{
  "num_hidden_layers": 8,
  "hidden_size": 256,
  "n_experts": 64,
  "experts_per_token": 4,
  "d_expert": 48,
  "d_shared_expert": 128,
  "hidden_act": "swiglu",
  "moe_layers": [0, 1, 2, 3, 4, 5, 6, 7],
  "n_empty_slots": 8,
  "router_score": "softmax",
  "normalize_top_k": true,
  "routed_scale": 1.0,
  "balance_loss": 0.00191,
  "balance_bias": true,
  "router_z_loss": 0.001,
  "init_std_router": 0.00634,
  "lr_router": 0.00112,
  "num_attention_heads": 8,
  "num_key_value_heads": 2,
  "head_dim": 32,
  "vocab_size": 32000,
  "norm": "rmsnorm",
  "norm_place": "pre",
  "norm_eps": 1e-05,
  "positions": "rope",
  "rope_theta": 10000.0,
  "rope_fraction": 1.0,
  "qk_norm": true,
  "attn_scale": 0.177,
  "tie_word_embeddings": true,
  "parallel_block": false,
  "init": "normal",
  "init_std_qkv": 0.0487,
  "init_std_o": 0.0,
  "init_std_up": 0.0487,
  "init_std_down": 0.0,
  "optimizer": "soap_variant",
  "learning_rate": 0.00329,
  "beta1": 0.95,
  "beta2": 0.98,
  "weight_decay": 0.1,
  "lr_head": 0.0137,
  "warmup_steps": 50,
  "schedule": "wsd",
  "decay_fraction": 0.78,
  "decay_shape": "linear",
  "final_lr_fraction": 0.1,
  "batch_tokens": [131072, 262144],
  "max_seq_len": 512,
  "doc_mask": true,
  "train_tokens": 791400000,
  "max_steps": 4155,
  "dataset": "wikipedia_en"
}
Below are experts of layer 5 (counted from 0) of a mixture-of-experts language model. Rows are named router (the router's row for the expert), gate (a neuron's input weights, with its number), up (a neuron's input weights, with its number), down (a neuron's output weights, with its number) and show model dimensions 64-127. Each number is 500 + 40 x the weight over its row's rms, rounded and kept within 0 to 999. Numbers have three digits each.
After each expert's rows: a language model's description of what the expert responds to; "raises" lists some tokens whose logits its average output raises strongly, later layers aside. This comes from a sample of Wikipedia text that the model never trained on.

# expert 15
router:447514536538484518511492515489529471518523459564535503460505499517590531474509478597605538507556538515510497523489529488550435509472486503444516490502549476477528502443519495505502457510442481
gate6:534464525458525477497475506498547491517488450517488507512560494498553500532501501494499527534491483472491521527404460497499507547568467460535509439500523462443497521457442414535520461580535529
up6:583527439464457490518508512499446456510506459443512452547512491525494501538535481556507530581494559437540432521440445472443505583534488531403512497439557458468508485488529480542528517511468484
down6:549477484434535547482495470484463508593533547499485507463494507493448426475553485435432475483519537525534551490473477506499501455548526469480550493497487464463603457475501447508426550493469485
Description: Personal names and pronouns naming people, often sentence subjects or objects in plot summaries and biographies, such as him, Turner, David, she.
raises: " born", " except", " currently"

# expert 53
router:502513534494529467486480509509538538420550515543513538536482495438586526515486517576512513553505528506455482505532499498476443514465474462464514508524500414481504481469576468547550454505445484
gate0:523490477462534560475573469510522539456564500545438506528413524498495556542471521499479519524482491510514571568445541437474541439473475483410501486459504488509526496465475505487575517432586567
up0:494504500471484439516523457552448462514402472473485501503539480500518520537535498522521496484505490503453508566598416446432468506513498573471555495437563505472455505425450497489488570505543493
down0:547527496494517542504536436537538537467573486471443541516497565443428520526514461492536497510507453457521490520486530557528494559527439536538473571465519511484590392538483481529482496527407462
Description: Prepositions linking works or people to roles, agents or means, e.g. with a supporting role, by American rapper, cover of.
raises: " the", " a", " his", " an", " two", " some"

# expert 3
router:514540536463521482502516405513526482463499466525512513530520528463527499492357520532495527499473488525442532501489473474564478517439472477489567541467516455461442518480518503549520431557510522
gate0:570527506476474538504455554469478502566514460513475507590501495441535460447439565421526537526505429471483424477480502525542476525507579481446446484459522519493412510560501523545412492462472527
up0:513479479432524542533467488533473465490473544512546501454539498514534446439444399501506615486483523496471516469469489477522511467447529491566529450367428475563553551511539480517509481490563541
down0:522551454526454480472464501521496571498481478508532480512524544508512486530522507512538530531549530422471495517477532533497498419432514414525546504505524519509550555503481493472379484456422486
Description: Header and label words in Wikipedia tables and lists, such as Team, Year, Result, Votes, and MPC · JPL in asteroid tables.
raises: "ก", " ​(", " JPL"

# expert 0
router:491572534505504458457491402483496498508497456542530585525500551471569522493478498488552500550526497512450491515522508467542475534483422458497561535474506475450530500405508501568507443514470468
gate0:481415494516469459593477456489568548477525518444529532490507502460495477519484438499505433504606473450541499529533477490475512555527487453468453486483470442517565504425499479525577533508525537
up0:459480509478487547461442534577503495505544511418457466527497455513382565496420488487465422466543511555512522453502477590417484539460427492512506519495498499543518491502492560504378546508529489
down0:469463531502489495511498476516540463608544561547453535550558467536515515486496540503482493517518497485572483509467436427473552454470553496488544437456456530492407524445467551432502508503502496
Description: Main verbs, mostly past tense or participles after was, were, to, be, such as held, released, announced, evidenced.
raises: " both", " all", " it", " each", " as", " more"

# expert 36
router:518501449447413500514510498554558506469457503503546582556566532470473511475457564512498539510558489560495483491502569474434461518479497432490539561421572470430513555467503469504517490530408465
gate0:499477459460484469441488531457458494486504462510432520516522520491539475472506459493518456418468505465468506504546492538482509506531465481479585510543505573450450480507473420509462480505466439
up0:425477531491534513505523541465457423504509519465511562503533499469530555522522505420481419474581523490576548494475520467489517540443493549542490536465453494512472439517477438549527486439466538
down0:465482509586555522522430407471500469476502487532537451532486514520516544500446515487423502572477506537515589499507511519498578533508519502524491588481518517570461446513526600495592470531507579
Description: Geographic and national name parts, often in birthplaces or infoboxes, such as New York, South, British, American, Wisconsin.
raises: "\n", ",", ".", " ", " and", " which"

# expert 62
router:505525512495510508565528443562501506458423460558504541526524540463549507489404567503509565533485498571385514540500521458595490486448498448507573522459464496457535556508503479605512440506490516
gate0:508548464506461479520477500558490477501550565495456455476462495599441547513504475519514484502603505532493490520452487522531589487514518474494608568564465497523557529482474489490548436499570489
up0:456514497519473526487492534547472556466500559517474390483475525434563461488511476509520488517513516493461568481525469481497480528565478524490462524438492535451441455477510470480412491526477523
down0:511507557500451435448470534547545527528555506584577571518529480487446425572469554514543528513438558539514514491481450540494531546496473468498472487426494491438480449509493491533523500512500481
Description: Numbers, blank cells and stat-column headers in sports and results tables after pipes or semicolons, such as 0, 1, Pld, Pct, Apps.
raises: ";", ",", "\n", " (", ".", "'"

# expert 11
router:490542513382493467489488446544577480490431521524502555473471533465566546475508481520528525557453491460474480511548504435491488528472504472459538487432553470467539475500542457542505448495511491
gate0:533535480537548555533580492522474520550500423464527478490491511504469479532508466562533466487514454476561586541507537520509535539524468484452487512532584578550550455433495563441466521515438563
up0:471510452496504565502470390496525610383442439528409428461445522491482500487516498447467461502547465457473501511475496557545515564544539471497460469550538471489484463524501404465513483519455504
down0:499466472539592478462510546522454452493464463509470507558557509528433520418546552494490552508510461442429411549499510484474488510538521533520489446498463541473509462534480523457472507544336505
Description: Forms of be and become, plus as and the articles after them, in biographical and descriptive prose, e.g. was, became, as a.
raises: " a", " part", " an", " one", " well", " the"

# expert 8
router:533492494466531512520480474560531468449508489537593529475533538471570534448487527499541558510566564576471478476530556487471470467427487451457509544503477449532535498557547518519497513584484493
gate0:495544496464458576487545525587527501468479448526495505484551441462511461460601480503525474452558448433459530502490488465454560477534493564539554457510471479523525476476571539525491531520450529
up0:482567525467502498454528510523526516505587473457491494540487438452492545464535469521544461491524473554503508536440506582442555513484501560552492464525508507511518547482493513527490541522509543
down0:545517559503511461510506521536544470483517491519509498447515552500545442491533456499567476450520581529494509482473480526447441476517488511483460533420511395486547471603440455517506471515564516
Description: Joining tokens in lists and clauses (and, or, &, commas) plus possessive apostrophes after names, as in Keenan's, Rickey's, Lorenzo de' Medici.
raises: " the", " his", " ", " then", " not", " its"

# expert 35
router:501534480507470485563578436516551478507504438544555548539558461470553500482486547487556528527542561506490427533486512462461490537464459444542545582467473442484513463468486517524551476547443473
gate0:435538543542524464542516405465441471486488516480497566474425457484492473452517505486517547503559574518521503494544395480480476571534520484438513495503464432492526531525512441485574459523488503
up0:504468527458521535543472439527449523541477530583441468457456574488441561461452495540471511460549499459506540547480465499550569510527441510571583524534517540495524555550515472552529456511534497
down0:552549483439462542484531502532533496478484506487469559539462515461507535495509527517494421505517472506484470511545535463499425552499505458509475464582439491516499516543575441472539492491461523
Description: Color, material and domain adjectives or nouns and suffixes in descriptions, e.g. pale yellow, red brick, water, economic, -al.
raises: ",", " and", " in", " ", " with", " or"

# expert 19
router:558591551483493457461515468542494499478432420528513568537543551448560597463525514567600492502506497509501508576520485433529479519473400489501511549478544481476509478476513517528422491512469503
gate0:502432552548542380535530506494462512559451563443380522524504500536509524449500492417461504484508498477504520480506531477517516478526622474597572481496509489497535506480440482477467517550505539
up0:542487435569448475431542477468532457489486538492506475529575478476515496505503520480516489517440538479497519446389574450491560452489480523464514479511443521522501439476577515529504464481498453
down0:482490453480467502507511468532478513504539509481483467467456501494439459478532504514503470506433428511468470514480497550489432491476457481456487458515460467464510427509537427511552510471536520
Description: Auxiliaries, modals and adverbs after a subject in biographical or plot narrative, e.g. had, would, just, recently, However.
raises: " ", " include", " a"

# expert 9
router:531512511518431485554542478575532489448517489490474520499546556501514512537455529461503526545479498462495441531587537487498419446456394483510523507501449470529498494498525519524533513536486475
gate0:514454494495526537536467479546516543524551457508514546443536456484486489526554518488443383508491528403532472482539520509519502482522531422486564472502530588462600502534420548485511530534482483
up0:536513510513516526472515486512478473545530501505465456452522516471551456567531461478514533538496474499545498512512524515463483461498466473463480520529369467414477419521457442465536544570525457
down0:531535473534427568529447435484505489466444442499525542461530486576519443514508427417560529490501481577505514481451430539591485522524519513575478534441529521448413461526531450558506493481499486
Description: Opening word pieces and prefixes that begin a longer word, such as co, non, sub, anti, re, st(airway), plus slashes in chemical identifiers.
raises: "sta", "lu", "amp", "az", "bul", "bol"

# expert 49
router:537539547496480459480571498478577429480541472587567483555477470499561531469467478591570521560532538524484492524510497476504416568475522492465533536544578467492512515455510501511488443504464431
gate0:463530459541436512538445578563531523469444518446555507561518480522414401405491469459505513488503489529539491553463527503463478572559446529540517500505447453546547431509490599478554416549496497
up0:523439411497565429569482453572521546505510479545503451592488465516468451466541473551497591494428528532482494482466423487509486487535475514534530460474463482587526449559432533520473465419593496
down0:468506463511550517471480444486476464429457524458510452493476455462406461448468509476487485559477522529507500413510447481480492558559521446481522540527525422457499395489468486524466485451469395
Description: Common first names and first pieces of personal names, often after by, Sir or a table pipe, e.g. John, Robert, David.
raises: " ", " S", " A", " K"

# expert 32
router:506540483535460437499470398511480451475489443529568564498533533453544506483489524486535512525487451528426476547542500525546438538472397475510488493514541466466584550507559513506518451494451500
gate0:444584518489458511525493414433487526539476483551488447563492479502472548456480464474442520516489497506519480471544486464516568491523445461491451519505536534405504530501494510524467546494493552
up0:554488501509531470432508525457494479534495500537535509483405493533455537548500531540512558525541427576447483547492503485521425470464530423523472454527525443499556530569462566497509576505476536
down0:526511409478531497485539492511522417437485486475439494513453518552534549546469509478564531419464541525515486519483410474515562430477535534445537559524488514495495353481463447539508439518460441
Description: Verb stems and verbs in narrative prose, often before -ed, -ing or -s endings, such as tell, prevent, navigat(es), account for.
raises: " the", " that", " its", "s", "ed", " it"

# expert 34
router:510492480522465462481479439513546469452474462525493530471549548486537480503481543506536517587460500495451457528544510448498462534476414457506472490517509483541523505482550479525507490507491449
gate0:544475515505489473459474490589545420523448498446375477502516487493423433518458566492507544522528561583518476520485502566541535525555476479496428463540553486482528530566563499556443482532515532
up0:484451482518486466515519527554506521516530489448453535507545496480516497412481489519467542487475560471476518490504453551525556455498525560503499530506479519511514488489488473455524445492481484
down0:504515534461548449513476538503489494477553434561502540486519555524458449479587493423490543476480509539540524547501510507542474477461545516500643513478438446399540484423448440521432516550462468
Description: Prefix pieces opening a longer word, such as dis in distorted, re, un, con, mis, plus lone spaces and hyphens.
raises: "rup", "duc", "fu", "cur", "ru", "mas"

# expert 39
router:511507477479463479463520482549564420524470450505522565519562528487562581464483471526597569564495520518519510473542501489513493475490501479413576501477537438502518467455619503546491495553466455
gate0:531515481464487537479536406519509476500496525508451569536555466469503549514424508485459469428531498517502464432455527430521481565451469484553542510565525561541478535524500536435501503486438466
up0:513485482530603487515519476522441498449437438540525530483494538469498542471498559497490528474481527464569498529469537557536421451524485528503534449479546474525547523512506508487481519480418532
down0:611495481530456467554543470517498565510488488445485544528527529544519586440554561507479526601464475469540519478465488548466519512467516482436452480541508522437480522470585493471550512541561498
Description: Commas, often after a place, year or closing parenthesis, where a new clause or list item follows, such as Missouri, 2018, and ),.
raises: " including", " with", " while", " which", " and", " along"

# expert 1
router:565629470453482477517492470562495458421473420533506512474551565476497535445463522505565513541522508500485492556511523461524466487511507472515554559526500449481524510409507479630426508533508458
gate0:466444533452460452500552484523556497485453538567444540503472493511483516420468475490460492510501491502446489531460403447563466561529545432529566545394543458564516495563570484458507524515535535
up0:541501501477471528452464503562532509487447531486559542572512568500587510531443502478543484486496590487482452485553479502545482481477461422482498410485523465461494538482479466483504467480508560
down0:485447528493468497506513510521562493548525453533545481455518526452460523474456516527497545592506486492512546490519425488526507508530608467544503514493518483519483465540480519581542504462453459
Description: Determiner-position words after the or a, such as first, two, most, all, last, several, often before years or of.
raises: " of", " ", " years", ",", " the", " such"

# expert 51
router:555466554454430448442459473547579440523486444548508530511528496483511552458510477509538563504583483473494459531510528512491470493483512475490520525465518411431487509451491535546499496567427462
gate0:465512470479539529511464468515529526502470461532527493518503494552486493473497524574519506558505559453562450420530540463469487472530467532515475474469530480528520492518476485483485462565538516
up0:503525534484539453518523522434488577564404498525430507501467519553493546436478519527509512512429483542478447504414504504453434483557501482457478479494508487507452471531423432516479484524516526
down0:555436480492515506495532492492536466480487531511532488469563533395537493467506569525446538493478508552479493514538516476519574499479507467499455505528517463572490554482521489499536471472543513
Description: The word the and possessive determiners like his, its, their, her, plus colons after infobox field names such as Species: or Roster status:.
raises: " time", " country", " company"